From a checkpoint of a small mixture-of-experts model trained on Wikipedia: a softmax router.
Below are experts of layer 6 (counted from 0) of a mixture-of-experts language model. Rows are named router (the router's row for the expert), up (a neuron's input weights, with its number), down (a neuron's output weights, with its number) and show model dimensions 0-127. Each number is 128 + 32 x the weight over its row's rms, rounded and kept within 0 to 255. Numbers have three digits each.
Before each expert's rows: a language model's description of what the expert responds to; "comes before" lists some tokens at least twice as common just after its tokens as in all text. This comes from a sample of Wikipedia text that the model never trained on. Tokens count by the router's weight.

# expert 3
It responds to: Sports table entries. Nouns and entries in sports results tables and competition text, such as team, Cup, League, medal, country codes like BUL, and cell pipes.
comes before: " |", ";", ")", ":", " for", "s"
router:137165088129100103123077123110140144120128124128129136109158091081138137085112103108132116180110094134125095203106113097092141143070113183123127182140173102122146154152145127199089106177117112109126093168088118124123104071203105155123145203074102112180152099138163167175166100156130100171162146156083143130129144074102143113126114098149109180127142109095157081147124082169115157126166
up1:148135108159144155095154125098171111144157177151170166173149079187194090084092147148097137160167082101115045103111136162106109144093160147131185143125169121135081084134117081103167156123157082114123142102138136156110117094171037171154124125161125131139076151152151096176148115121159082128133132120092125091169122139100141134130089167122125122136112120196199102144146138102125133111100
down1:192145169106137124144127136160122120101171094038158130160117106064081134131134137056103153147117129132130186078106103122096156125152084152150176133104152161160161093135177113213138110129108145167084178101146111169135148153122180094129151115121128129147129143102099156102162148142100206154125150109123116105129089140108121142114112159107184092126150121207181097131118067165123138091130
up2:141123137110134132175085059166123080141166150131164149116146083187083149106113152088116107152100156202077121139182103077148148187100103089127143154102127076136150103158141130105164117139163141125124082082118144099157159093126143171118075133099168064092107159179112178197168102112127127114185140148174113107156187116092182171136150215109095182114106143067145120145091150124169124140123
down2:122121166129118165130136186129157179184105155112120161076129103149147064124136155153125115076164119117131099174070070138153129160140143115166134103140084065131108169124088143170099139178126106199081114089210103137106123111100110131102147066109109094151139147146157108158152178090079140130191156114154177106129154169176124147141106099141139134104205159106119215139139158130117158086113
up3:111115085129128193135134180103081172108134064088093121178141100066128058148153131123096103109122127154103184104120131226095126169127075137161085134074164117105154136131182087119129100122167149139130100141151123167124100118092119132082113184165137079103144101133108137069136113169080127121082204139139106150115124141147125113177127113152135123176136152050139177159091084096124087159198
down3:138164122167151146088138165137063096151095108096203170130110146166179093163148141143137142095105128132100138150142158106122169128142114152145170141166110159110181126108151145121152113086097099122076178144149106168178112068121089119113114152084075117182151100114092110142198117106155119118119151126150166166171152106137160175140187153170147139129157066154079122139154085138088116120133
up4:206116134139074112148101092064163127092118079151123136137073172160179053133123114173094119152087099120154173142158105152159140079116131103138052151087131088125100099143119152129159111088145104071168077107143098110094110108109073173123137113161106143053153157115123120135120119134136108144133183133172141100119165129151127102113150090145152115123171129097182163055161097146125088171143
down4:106143178147103135179100125146167158127154080146168097176133160150142183100130165151121136167083086137148072193136072169104091095105094081119108099142118139141100132143156155169038153075156118078102122090115118069188127124185147118110069141102080121158141175129104148104144109084159118154159130141116174130118056131102109138121169149119156093140153183136142126175162121075163138194128
up5:131063104109115096106094127146059116160156153135174130090101150123109152162097139124102129116113150119109122127125158132155164084097098112223127134102153148097107133127064143152087110069078126106127107077138167107214119103137179168133175137142152101136168119141113114167122126163145134179155165077090144106098086132076137172138128119089218100130133118122149078080154217087200146168135
down5:117169151079132128144122082118110143156087125135111146119133119136175097087158123169139160116145128119162120149096128124118118145181131118069058112117000163152110191143156110142121102137144091161135127116101130095114130078085071086164109131108147162096120125120156106097128130135129091105090127115073168132135109209131115109147093210159119151247175150110073141168196097140136124147140
up6:094148135077091118158142077130186112161154121121105103135129072148149145090168172136061094059221132093059160075127164084149152138104119128093135210130132151159118135133172145178168115140120115107166140097218117161121124121191127103174137127123170093077162063123136112119111122122121119117145139163147115176126161143117047143135138170107099083093157042179160092110154136158137142174108
down6:149081138153161126105155164101133146092148101148167056075123153123175127105068092096114131145143129181159129133188061104137090128126088121124103162108169097079090070110138078078077165173133106137076117147092177094146160127126136139091108165149104156165155143139126181072171166152177159145146140171064144103116133129146183108121094166118119134214108116139133128120077087136131098147182
up7:144091166089116175139100185153196165156133114124124126076093113121127070080040107082105141180108102080176125080131138127162125111080148111142121186179112177131142167089152158116088143154145130137070113060183107201117168081171122128127163165154110127101132155150136106129167095135154147097142117163149123112136170115123154102095096094147104137124082104078161109152166147159152127115148
down7:103099134174082179106198097102143126087111123140120125161142097147130149139142135170147060156144092154106128115148147118166157088066135091131077167105113107160101096177102193176127090093148182129059115113097165158105122155133071151101147134061103127119099091132098126164166184062115149060106151106091157138100191093094125152128133164132188128114130118124181112088099185128085155116125
up8:133110129085112149067105113158123136111169126144095136147218170120104147195092102120101125119157133188086082051142073134104146179084159125114135194171106136124079161113143136054126169054083128121135133160111069132104110147109131141089116142124121084124147141085139156119090148069088177109146160082122149192080146094114121143104150163145129122138114138152121139163191152114174170162098
down8:095123094048096078095122139109143137124100139125165162153080126179141153113162138159112189172173130121131145162158112155107156112130123184097087075206115088185131177075115169134172048123175113113113124159135139155155165139099126090144144152115095116091160104178159153156094141074169126133172097148105108143123102093117165086136116113130137112129156105040188123106121129148164084127112
up9:128102075134094145108159181151194115134116110093120155097092126186127110081145114091091071103122115115142112150116192152196140161150098152175095087152164113176162086138090189105116180120122098128180180144116169121090180150141115124134147138086149124107131159044147131144141119135100133187128160135125115083094084148099204108095124104048061161142101099133113112042132179153130186130075
down9:121108128132130122146074194090086132067130131156134174134161178102171187145121109139110164119112095112108171098108092129104181147084163107143124140093106114107111130072106101143155098164110140120082211076096142132168098055126127214074116129136065179117158112140117130100114172126177103082106138116068136160099133091150161135155080145176161070072122184166114090139135091147119120153130
up10:099137098087095150119157116087148127131116187088113126120134111126132130127122177114107102116169137094131151155120154112108181066080106180082138171109082084176120180208152093144106074098116138191074140139125116131131189120174103132113100148114133159100144125181150185153144058149109120118129139145140133158255162164160179070105162101130142201121123109094122089129132141142104168117115
down10:093182116110113135099118153148167124117145135100104118134129122092134130181117061097091040097129150148103131119143125164133163150159151118105075139147168095128170117126115102186133122149161174157119087102192135189140177130112148133120176074073097142163132074143144127135130087102117142110163166085089100135108144088139121129101142112046123122126145150103138074124118112117125088104125
up11:101127118114115120144154138186134181093191177137133117120112120143163156124078085151150156161155121150152129076118074201118120109115102161141166096114162160153114122094073171117128188131145137145116108065063064152139138172160119134228142118178169142123117126092128040112117154144126109092114153099107131111148042135175104196089139033112147155116164081150124102165143130159179127128094
down11:093111134083212106080077075089151118120110120119169103156134179141104133152114177152176132033166071118078136171168137085119238090154087154149137104114138133102105113105112101113088162138134145083100131128150154114100125109126184119109107117140147139160146128122144123094137079135181101166099089137087129155142124129117115173198115138181137077170153161064073129119104147135108136182116
up12:140131106096114135125138100110184124162166139078111134115131072170127116133137109122147162095207111108089111116150100128105173102148117143153107167091119120055145129158149099136110061132158077119130142159135106109133153169143117188136135116155098099128117102110120157124094117114093117161105088073132171136076121133166131112189122092217115123156125152117132080082111191149100084090092
down12:161063124106090170090105163108060127125113138113162178101083172195128119142137137100116055132139115111163090163099131175168110153127112132115123086151176139149098106131107106133150158076144164124110110127174091138077108083160155078132098125124128148102156148081091095134143161164098061128159105173100103164161171162099177176102148144092194129141161111156106131120129095098166062155133
up13:101160127155141178149083145097158186129132167161163093158123142125128168117083155171193122117101118167148145188112138085152136123166120136157115178153100129139095178099152158139101151127159031060093144097184088088104110063120091137115150159096198095127085150144122145149098107195090127099154129167125136176121141136091181139167134071093188126131112126169104151175140178142163132084147
down13:173115134112122080144138150154162106113153073132125165101143115088062115107102123111102128124143141163142061111103084068135140122127157121183103175174157160176105129099118102108152107205145156133177132104059176114078178129130105192128101079086118116100135157056164126091157138118186165196137135169116128168124168119128091111159160080091054093149135117154141153115191101072107144128161
up14:091168100122137102117124095139106127179133101163157084111103085139088134099119081104154146132105110135118128159074154079107151095118115139078151119081203142216097126085107115145025097110188145124143152208147152098084087117164075095186171134107135112116146154127108159155114140163172127078105158136069103093099142135154156125151116133124153149083155083119082083077158117132083144129130
down14:137087150155143154125121154110182087129087139108146102124155122166149146105214151129081093086088119165137112123116102174151173161101160101085072145135100131181118130128081146070131127134087141120126116135167121141125142083163137173050101061141141166175116122174122029126120127078050133147095101142077118147143091107116086131139153152100117084136091114127140149112128123166227202101134
up15:152127131168086120115155130146118124127119093121139160144128095106164108144078107138162101116159126105135129084173110083130118121091111100173101163179145098145079102114081150187101092198139083127128128168122116152118117154134084083173126156127114104146147168222160121164117049139140094092134071134144069189072182130122124128128109078123156170165107121159131141090140063168154147151131
down15:172135170100172082112165059164149073127152138157117139149059119164094148094088137147116140151178092160131080148090132103120097123140125129129157090114084171168133111143131124113164173162135156081122126162099164138147106140102135167084117132162131094121139095098109103139086132092186157097115181194119170154181107144116098116113135170144109116147050163176132130140135178072154135128086
up16:105102143174169152122106156126138101170071082154143087093112083110134114143088088156127155152121129170152174123124108123132133104166083116159112156111129082158154176168095093159098127044119158148110056140131124123166138163155156117125139190091101099144091171155197148111107115124119142108141166196146114129135153143117109165165141144085143126088112153108099143108099158167152055132157
down16:135174101134117061128173171140143143043132133131151170141194120087129126100121079122127141167133142124165085150086165135102170126101090139118113090140137129162115180124121136121195168183089146103122087159101117118127145125125120118141135153175178136114128034126054104216141178169157096146145081119150108115128162087173097106137129059168145124114122084090121132146183126142120133143120
up17:204138119148122101138035090125146104108090074190091191067157104150144145134063164202138116168168105122143142112094123137148090166072176171144128116103223126122103150166167108181063118130146132149141155107104165123109170126102135125115154065097159170184102173121167156088129124121105164093137171152115136106076150070100149086134168141119169134069090183048098114124164110107159146163100
down17:099162111166094168140145163115125163185098109105116193144144113095127095131126121096104122093092142066103121149138114152117053113153122100132192154116084110169094137138143116133148091109178142130157106170143097140169130110179096117086167109157132128152164077148168141131096053134159108159118105127176088109079203179224155093138094114144121079151159124116187107082087097151091094139163

# expert 13
It responds to: Suffixes and function words. Suffixes closing common words (-ing, -ation, -ions, -y, -es, -ers) before of, and, in, plus not, also, would, might, him.
comes before: " of", " and", " in", " to", " for", " from"
router:129102077158157221092074188143116130129100125108137159125131194133148204125167130135105169135202079183141139111151130085143079143099073145086156055170114144063130212152103115089006097150110099124107158087190099124114143167121148151107116130128146124136128131096177148117153158124114131097068211142133141101132160100078114118096167075160111072111139136120138066114128104133142158127170
up1:125150113121107135160127122126118123087152148149142087163139110091142110118158112170154114104111126139105108172119211141155075102156076149051151085168112143088169118126144157176102090129161146135090177126107145088072167105120163150092093101159136061112118121161163199098188087139138168122081107079100091155105196108124134088110152092149078154147128150153144128157101141159113177125121
down1:090120151149136098115136105095149136131086144140117158116103122143109110117126119125092198135139139148183128101101115117053143125102083188182128077062160140154120141138148115177167166157113080102118101109097087150164045141185115141218125126141124123158115075111089078172090180138138145124130126130185165087154063194101132150113136152086171098105092094127108134118139156129108113181089
up2:159150149068067102113123092134155119130079188138145101106066112180107129159114143132120111139162148137138103110115085179175168081124162108124119068094150099163114138132103118158106157127089072092141131141125144123148171136113168165168093144125157141161097158097103125162109252128131060151082128152098127097098148145165191120167122092118110093106165045182197114138116130107130021130131
down2:112167118150192141106132194100101116146156158089172154097141119161141121100123089118132129167117091141063155123150203166057075125111112185119126212109073135038109093144118133152140137060177119124106172118106092112114141145118069078119124177127132138162107189171116100132130095132117160110141171132100101168202141109090094140133084165111108140115124135115064156108135128184151133096136
up3:089128096077141058064158138183123161149079121148081167162125122110143102112138131159089130162155107153125090108159105130099137119047129154156125110162144147120127124119138125179135122138112097131104085125115131133113116166140134088123144146126147206124131114109164172140161099107120118173107150179098111118096112123131102172123096120164137068090096118162139163182135100143082164097078
down3:136104187107133151137117148141120074143109069098140067116122109135114181064078139100100151140116101121150123133116119126156133096196131069124109120084073106160117123131094189154155143120205120098176169135134177154156131100140151158103150069158145052053133161124098115075112124171081125133150116143123093085133165130142145098136126143112070124145195173145133139163065099065156137152123
up4:202164147174162151083096198134172158150148174112129130121128152127149123104115145088094101056135159172146085100104163171045109153113161210142163140119159123087122099175078104139084164174169109129116119133091106117154134089098072103118104163139104125120171128115127138096092105183123137126111099109143148098147105136093159143118145206123152086159190141156122159229058105135109079105158
down4:081153116139061133118099090118078185162167099110148155166106111157139210098084112131122147154094090126136132060149122107145108153126116109109170116130146096129058126155171134058158152102134142167141146150080153113193129162154191119146120116116107099097140164083058104183200145121141136146112169131136117194120132076131116119192132105165130137148108100089188127066113072082172124148121
up5:134099111136140204132118172077098128132140079113113067119159114153214065081093107134092110066150049171088128147126106088093114101136148085165146148101122152121093126132144146128087097102145123145149136142143118111157117155123117128144204107112135116138140145117165187104144115082107167153078126124166155151177118167106150130133091123095172139129089162131156208102131129176110092132140
down5:130145126143084043097165049134085153085135135091168134171153141139107099185150098135165153154136172109142099108101183144156136140166161156109072113162123144140188148063127097109198168127185156161136166142105097058133085153112129122125102131158139151142177093145130070093069170121084105133176105141098115124097101136136108103168164180116101120080140096095121126147094140127116124121106
up6:126100038113088102124131096115117105106104096179127137083134134139169148138174120102147149138160075108090154157167114151174133079145107147126139124140174126158183155102114079171118147171166131113172110124191081127082097171062077176072129095114145116138174145108164145121154149123130087119116132105164070154154144138181137118145171061157146177116122195060034108111144148133112157145168
down6:132089150137159147160151068118181130120153130117146111144147118078131098164105129135140127172157157164165145142113104154146138157106136128149077138156094163130118143131147119152124125110143151178136134156154087203114168100176105095143097178090139134136067046115118204200137074048114115110082136115134140089088143119136138144127075110151125139167124129128209224180125106130126137132102
up7:130149125161174152136128099181052095167132098094172081124117126131113135128183081124159131172139173137189172131109127070138102119130108117192149157214146118124159160068153112086061115142108125146099125164128129187128120135069109129156164092107117085160092153119106179172134147105186143153095165165115091153157181126162175092095157108082148110122083082122135150115122153143099202116115
down7:125113105077069122184138108072113135121176120114118087068195120095082141117035142106130079083156069126061156166117120111145120129069165132093124123138115151174106091096090183114143109135107146142155143119142109082100130099170160135147138102159168153096161104144135133114161156113094128126166112075136117091133077108153081085156150076159100172100116144142108111145124120139133073184101
up8:126082183123132144149082175174130177167129141098146092167113176069100094157171111067146153105076121099114107075124139150202136126149172189177149120110163150168060104144115148108173109115054037121147107114106160141145058193144138144140110111160115110117177118161127134125148142117129146139148132140117171153126119134145100149096113156165118150096159127142155126120127135106150164127164
down8:173151171087148187172132141090156166135176130139137141161111129121147084136073139122124074143213140114166130132122125127189124161094114112074112174132117181125172120135172119186085124125105124141106193131120043066120127080082132143200113126090146139166136172068123071208132110110076117117119140078125059130109131142102119151129133162199125144115103115148133144138073085102133093058085
up9:199111123171133117138100121103107102161140222116150159163155132181088112119124063123066089167135145151172130128206117127091167117128128178141155095069161090131122156115136122144134148098122136108111115073126143178150129132138129201100153081129133145150185167054102120116124117167071174161128127143185116161177141121167131119162117086172110077111127116146133095120103125082182140084141
down9:150123170171162132129156109159126145131110091164095180112156146095117152131096148133138154109109139112125165088074156189124075142183100069067147119195154146062160098146162086114124174175135176171090096133106100146142163131136102178084098128116144094148111136186106165154143154173162104154203108102083119125070080155095163150094106148157118120125097028138130130108139132158087150093135
up10:111102131120105116097161113140101169141120186104166137073174139134122106138160131065090150109102150116081165081097105129147179129137122112142142107187096170111159161153150146140072125099128127193129168093106174058132202079175078123116162150100135132244087098155105145125086149104141203124103115183135113128121112072113163079153175115197132160136122129131088132127111133064152076115119
down10:084084178167125114128118168163145083127187167106118136146088115144101123124085133187192142126099123147131084144165143147176054168132128093107105178180120105116102101104147125134085122124152147108148116137141034148111050161148127149134070125124133148093216136074098126139201085100098141126122165150149115129084140153149103075077086161094180114170137096105121125038099091140120184111163
up11:122150113135157105076092149118092103190072131189149093140113205150080166166087116108118116128144105069136082151121123110131184163105107099123085126144107129078162119125128073146114209150137163181131166108141146139173137018113133134122100141120147150113139106164108183192115108081178120171107128142139186159120133148144110155179139103105128069082104133139109118174131131149198090188148
down11:132111110176107106150119101146143169075129154107114151139134098123164077136106134126148114135119120163118194123112093134129113119159068140138122105132142180105122075124144103115146064145081149131120138136080099156119128167152058161125109187133137113205075061130124052067153201148130051119111153070151138116125094097123109066105086160167165178208147103140118125131161116098093151084144
up12:121077120108095150112136128116091062181148103095154181117175097100127176106077116150121123123121178120171136148058141128153123128100158198178120091142155147167103158102095142073151169185064179083156167128131091142154144169133130123117181135050165118113132139115133128077185116103146120092127143101129156101147167088190174108147097083111100136112119131127181162130114152180099103127073
down12:139110122138139139177076121152121184129082117151112101131139117101072108148121098105102094147161083174135153074159111104177091144198155096122158176178095146142087148190111118142083151096160114187104088101125153173109110150114152147140069138150122127082151104087106108158127125071179139181103145139127136103121100115097137161104099134067198093120111129127120097125094108120129195114185
up13:151107108145182104173106116091064132142121108146160140110107125146128174092172137133120081078096086077133106110081114120114122139178133116121128186106187129125091114189082113121170136106138142122087094156107139085148122092085127086139130148107123128172098128089118180088147101146090120164179150139106149137167126124141193119099129133170074129199114155125161112086160139181123066158154
down13:139138195088168128112149135138195101143160120120129136213107104148145131188093171102166116191098173106160127160042133135103148138164130157162144102046130127090120116058166146192137142114096116086122127125142165141059128108139096139111104033123174105125169078170155077094071136141145143095087119170104088113138092144101113157161154082120213133159173145097116148084162106127087114120080
up14:115124113163180132130112113136086107134129155096095105164144103126210112108096196138129124194121093124056135107152139142160088090071167154102153180093139141126181108174115135092112093145119079077127217140117131105195120110181157124066128156111144131143161125170136102071128098153087149093106112163133100102117099134093104137116102140124112149141159120185144139157144128124103122165151
down14:060093150098114121118172219099105217127161139168118114147116181143114161046124107153115115104117157133157119115170150143110128117150101163077077090170120091143107167104108147100112101089116123098135148117108116164117172116127106188168111138084114119151144105100077102136154146079128090135121139085178117086103123145174095128148147153100113105133164086099182127096079089135059161128136
up15:153189147120102148143123153162170089100081125138093167147110141142109194083151169132113185194181159080133159141094117121144036101131135139112127112133134128146120162156117137138145056231140080175101138139088120149130079166139141143104131212082119128174161083088116121061108149139122103152138133182191131205145176194089079131135168121150130155116159158180091176117106119161105190134153
down15:071099134130175127161101140131080198107142197101109096127138121101112163194126046121122134089076155081103059159152153132103135116122095127159066124159161133134171092125122149086145189043170146145126049120105128133137108128125127157123166119094137145076147135163148128140176141150145177128150133100099100130114112088124139138146068129153198074106134127127128112150071183091152088168138
up16:130102164193105179074117149120093135131039129155138131164152167126146124092114164149109093107176101090082165120139125119143133074077146132070150107098179164132166109164137106082121104139172169186059173067090083086152154172116121119136091121133111127148085168110140174191115158116179149098099082125087137034107123158096162138106139138169173056125159082074116150119114087097137076078110
down16:162168150132170089163105090154130148050165116113048136108074157097169141148154130117154159143094147141103103168141126107124062115148106176138141106125085122080140105070121152155142156152148121122147103124114162067137060149120108103129117154095098141103149142118082073116175154136123075113115137152105143189155175114121095126162128130139122115120192131196099147174137116180123152112161
up17:091137136148153129092180116182134125172101164162143159172141178122184113145156149143080144124116140101084146082101130136127134060122137165172146127045164158114121156119140141075111146102131129134058166128104127150121116118139034118167060181123158151125130103092103083143136163118057119069192106154168146185139162129131126145090074125128197140126148120178160086106143125129145105111169
down17:176097066126103147124152114103148040121114141122120147056119102140047100137164103122129125176134118130175128125133157178115187127203120131121118134149115137157093091129083104186163097167148138091125146123117088143122092120120163100128181081170074105127132115127128166133069118147199106169115083137138116093096100145136199152112211132134118121124070123130111135167134156145123137140089

# expert 31
It responds to: Common nouns after determiners. Common nouns right after the, a or his, naming places, institutions or things, such as house, film, School, forest, team, funding.
comes before: " of", ".", ",", " in", " and", "s"
router:139136095150159180121106191103143167117106114115093145105151229133162127134136160187137130094141136104109135127096134089118076097109080168126155095137125128131169146153137135149046148107120139117094081112159050164153104177114116136080147167109134089155173155165149174101174145116121075136093172117073147121115135159084111118115074134119126095096174077114122111165123081134176167164133
up1:118151040145136097147105158144097211121093123165138133105101174126141090130164163178124162130111075083174066111052101137104121087133137232127127114135135152126098163138110099187142153147121145146113154145087086123144112100141188131129143133089106150119132103076112165147095130113143061131121147113117185191139219135160109089172110125085081105147074129128126102172132091096173141102129
down1:123114154140137113134141135111132070107177099029161059143132089126105129141155160107147155155120142193155180102110133115151147180106079049112139170108078099135107160153159117155094111173108147129134140119176125166114159090113110172179093164146069154136063083127115154161119114101074135101140119100143113099125130180115142154116103100093161177137112103151106164074133145101153126118100
up2:105098126132102138111156082141118034184138113114122112154128134212171074140143171070141170098144113147163122112087090146093098178032151146123108137157144102098165082079175163120099167108093169130136160134123144127138114091132149167149113080162118165125129070095175157148131081120118206143183117113113085146156152069145096090181127125103097168150211142107117160094088138095094145176111
down2:072171086137108135119131107120133128104167096140104086132166146104123116126169191120171139111135115187174180111132101157163058170160161104097098130164168138068095081145127127153090236108115107141154163121142082130124108105072108113125173161128104159155163072112143133117184068144114201092090175109120134186139121106116136113083108125092147114099163122151128114101145137127130145147068
up3:068155104106155165130135145143112129152122129136120133121142161108112114227118081070124177033118106177178116126114146139143102080087166169164148081138083095118059111165117107189196144149092168166092117126094134128115141161104146169128118124164131129130088136078137101133164139143153055117094157129229097149161185136124144118105149119158103117190097110109183159160114142136127190104142
down3:160155105121130114134140104098108179135152138158145130081147150166140119094134168138112105095077079079084097119124160126123095122138112069117148131163122171164143197133159121089111137057132081123168114136134092087174063056142076078081071142136165146163142096176170139142053108105171079087151141093067153098096132147126086199138149154141146153159185175155100192144123100082128144092122
up4:137139157110096162124118133144173172068108149143057141145165070130083115113134163159173181119050101076125160151158137186076152084148077094134097158129134107109120147154120156077129171128123076117079129110109167059153109169148166076122158180121111117141185139096075158182176167137166125171172128132142129153119142104125096141113183066095122122115119101116084152141098154114106149099070
down4:156182117105082131148116134149137107161145189094114178110205111143136074192107147112117107142124114113102087131056132112165119045178133104199103116075136141130145139098149136059182159162125147150083157138184063102139132141150112121164051093132168109160127209129180141144108092190127094158084076127185161115108129143106168148180158120165133194130172127151098122160100165143121104131090
up5:161102079123106114119088107095082147175069172131104196203122132092146137154126105112194102151116157159155122123113143159148137166099183120210087129105142115086133134113118161130185115135112085149146100097137079153115091110116087132205112138107138154149124174126163156110121115142081110115099137083099087094209144187111165126132180180131135095113125142173168096082118134098134076150140
down5:157126147149138141081221172152152173123161152098114089120161115166074157128110145153120170094158045129066127147116128184161152070145076163036184167159113144158175148193185110126103138119133132093133137118125091125089148140102130169099109127143167124132125116134089060139135137184116126189127116157070108113043139140124144171162138145181154158118126116145054151159152134127116147097169
up6:186113099161070193144121079122167122108129075122183110155109102119105132153149143124147130115149156216132191116176135148120059135149134109176147158119108112149187135091166126120135105120053189086140155203166126101121133122124084179102125129170079201125136115172142119083137084134105117172099176141186084138156109117147088083117076151108125088114082158144114115163114105118157139063101
down6:073176155095091178146099126134153094177139111131152164104159087189092133130046111117128084059114142077081098151083096087115153138075164174139132119073181139107149052140144106108181100110135142153073112069137119150128136195137144063135157099135136168109125160151106137124126182137172159171123102133138124089056120079166195133183146121173143147128127122122112093134134136107122137142146
up7:086119092188068106089109132204122194105169087127077131101116095110106088177104132082126133118124141124080108123128114117117151127131168115149047112090155072103071163137057152097137212149120085144061132163176124066173169123148133095050114127129094119113154110129112110126135183153126153045104170118139112164132137146093115126167135116147130125116130154136155141095142150100099111091144
down7:151177118071175129146125147133137108149088144157118174198136155126223140065072094162181129101112130103121123164116131099129081128094105201095165117133126161124185120163203103120116100140143103114159170112085111107124131122147121138175155105117152124107133116149108098124150127132118145224203115189077117136142099095139117101132148137105145115126163101174177086163129114162131128119093
up8:148137083145142116140133141146189175109205157108146130099170100118144106142088158102143175127101081158161105137149157083122155140106138104121143071165166114115098098143103103084097168145146130133125154159108101120155153172142122130145186150185134105136127110063116161148095057070120060145130102055049165197123067136159070086163147140168112122140093121148129147132163143134142177160171
down8:140156146207105130116172206124075160136139101138142119138140167152072153085116090193125118119131118151157158140138115174115110148169141129147126124151165135134101172134153093130102151144081144138181154099130140131119156162214071149157038154113166158162069165114101120126174146109118046146122181160158069145125135111111162106127129122068119088064142135137164131153179106117096079066142
up9:153136134134134086131138132116121115123195138105147140191133123145134050102113128138168116107130186160161116167114065120139137074148179093121139122117103087124181112128147107157102229131139142148129087112137115144142134113147085150123144140080156122126148177170132131050133169061131168118142102222105133106129130098157162095111093105151150121163124137077062093117100086102130132129151
down9:092113102118100134113115150127127129126078127161114125027139144104130197148097107090093121150117087110106154083122209149134156167070090143166117160108143187154097163136079168111139038112148115140145172135130127109090156145109170095125146135161081134137107061103116108166111126210118150127103165091129118161164124145099117154129148144119113106103098129188159183130153167106121106154097
up10:129072134098090170135118173091136114108077180158173143179071217156110130125143164161115095167121157108117143091160136149125097064112181081106149129139063148080122119059121117095116095039095137101145140153121109187134184159137145137178066117167116163094208165126175126168136105103144098139118109088122160139156125145135128150157143112097105084151128095126100144160105179166192146195152
down10:137139162139141115111144083135150142120129088164170049067128090150184092105140096067098116052114131160045201172099107046155077128146127168164115101091199106106110098172125120085184139182174110138097120129145138124099160121118079103101188097140156112099147157162122141063097180203108140139136091175104095110164138115126131085133154096124104168155135164161138117065146106128099090119120
up11:165052165126144126149082098120120087172181161149133195126132093098128141064098166136147137133162138122130114113195145136160175137143126134052162144103170136168141170124147136052147143087101125130138143150138140099157100170103071119171171132165168129116137103149097145161129189138138167133143136171081121169115137134109138195129125088096148182100141127113162150131137136132115133126174
down11:155120124110093104137179159135138148084133083110166074143129156116145088108143134088126085112145102167134137130056217142160154092046114108098161110080082121112131107118132120144139134119091158158133143114142129165113144112095189132152058114150135105146115118159117122120101122141095103093121066053130137139159093165144092124098142144160113154132173150155143186111101101071147176123188
up12:223098130045144138085147097134222167088137150100123174089140131103115117151117147152141125179143153186096133078101133107193137135088101199139131122076118140093117104125147119135134132102127134110117107139209116086136102126128125125083120146150113117112105128140139102123124138138113115136095126122132116133051128093111130013077100096088150177193141127112171075072095102089147080065134
down12:061123138120138165108127137139135097128093163137151113058109085137143131130182116129146114109127120145191136219162155122165142131163114085117106146112148129084136134116136115152114128153144141190101034139136156192086155154130132140105151116179098112123064090124156148114164129097169149167119123119113175153114161157135167144148128053145130096052086208079091118214170196195159226129149
up13:106140115127112149138116135134125110138070107137129131100126135118134213176123134077083132179132079094097106115144159149097121189092088171142098141153161160149096146112139156082139054123123125125131170144120138108102140149115155103142095103165090131129127067087155113187105093208124090143141144048128114106151124155093119151124160130113102130101111122176191161130134148149110111128130
down13:138129113115082174131102147132134120128068056153140116075124151089143193194134090102104132121124079102117143065121237141105150193133095186181138170135138176166088176116120146099125070105123126161138187142133136142133134160121140105137123120185106144145104125138145121182091117160116089142068184084168068133154145186088113122107158136109110127100105152193160121139164144122110127131114
up14:143126142089106150106107091123152166093135126148168147140179084138165146159198134077139127073121130172165134160104149117047096137109090112128139160121167136136089145107140173119139103142124110110171043146105098129190087114141075123148091103121103114043144137130074142118136073121135053146170135177121218197104117153150153174195083129142163122173142101113152137162118149131108134071137
down14:125099116185122122035174109098152119109141138164106146131043131180124164040085101124102107198118158117182073097176096138157140136146147117136086089087168150141101094087095090165123138081148109155088130119102148115123133145164120110071167153102112123126099144084092090107176174138151138149136132060121101138154128123121085140085121121135054121106098131145171111115150111111096070089174
up15:178132163153142117073122177079123144084116134068092179196093104107147147142106193095095042106126091085067143147145160163141175106220110122095163140129100129135092070103183151134137140087117098127099132116111134160136148125095138111116054086138168135099136129077108152189099131143145102110155127176151082110169139121137126167110170096165143081129121111131167144199094157154082098172140
down15:131131154117154144149095107107067164161100153130163078134135169113172172147159138157176148070079141112061136108151152115160138141109152160111163100117118167103135118146147101137097148136058069065087149096066126070090122149098101119153114141089087102114173161171186152116125139079143161133095131218156097169089102132144083208186198162143135179138145106152137130135115073208148114089130
up16:129108161127155170100134148160215135112168172150125178116102125124082099134108136080099153116139121147133168155087125094163134180090168119113097081133147195145043135066102115125120203098155108128140110141148137134135140110150111145099124112158188140087137199114084092110075084092092170118170131105139143162134135157170121133157156121163120074133122095122103164106123138139112134074084
down16:099128161057119153167157160092096124134118174113160127115167182107105117135099080102097143160100130163121142148137129143132101094162147099086104155128095135141123073159109109120115066157109102174061159132219148112167135105128121132167158165127128156176133137081155120125122169121158151056143184148145132132190159121143090133124127094071160144144112098102156101120101135118136095109117
up17:119138157154081140142130063158114098141048147089061126111142148103138157097129110097136151120108125113127164116093129091105130115150151120090127150111053138172119107103159151153113155119156184128130129094122126187125146081139122131165096097109081103091141157073124068125120140125164106065180096104185130148160203188149126133134154099186133129155153127112168132157102144142131121081110
down17:096116117141087115153090108102123137113151066079126131080098139207177158105123142119085089071146160121121081104126094185145145103136113179125121109172153100111168104161087171167109121121094159104087158067142140114123108118088172154146131180096077067136150144110095133124175141108130090136132151107109168172106170132139161158113073153120169043146142106149150108173094147120147142131149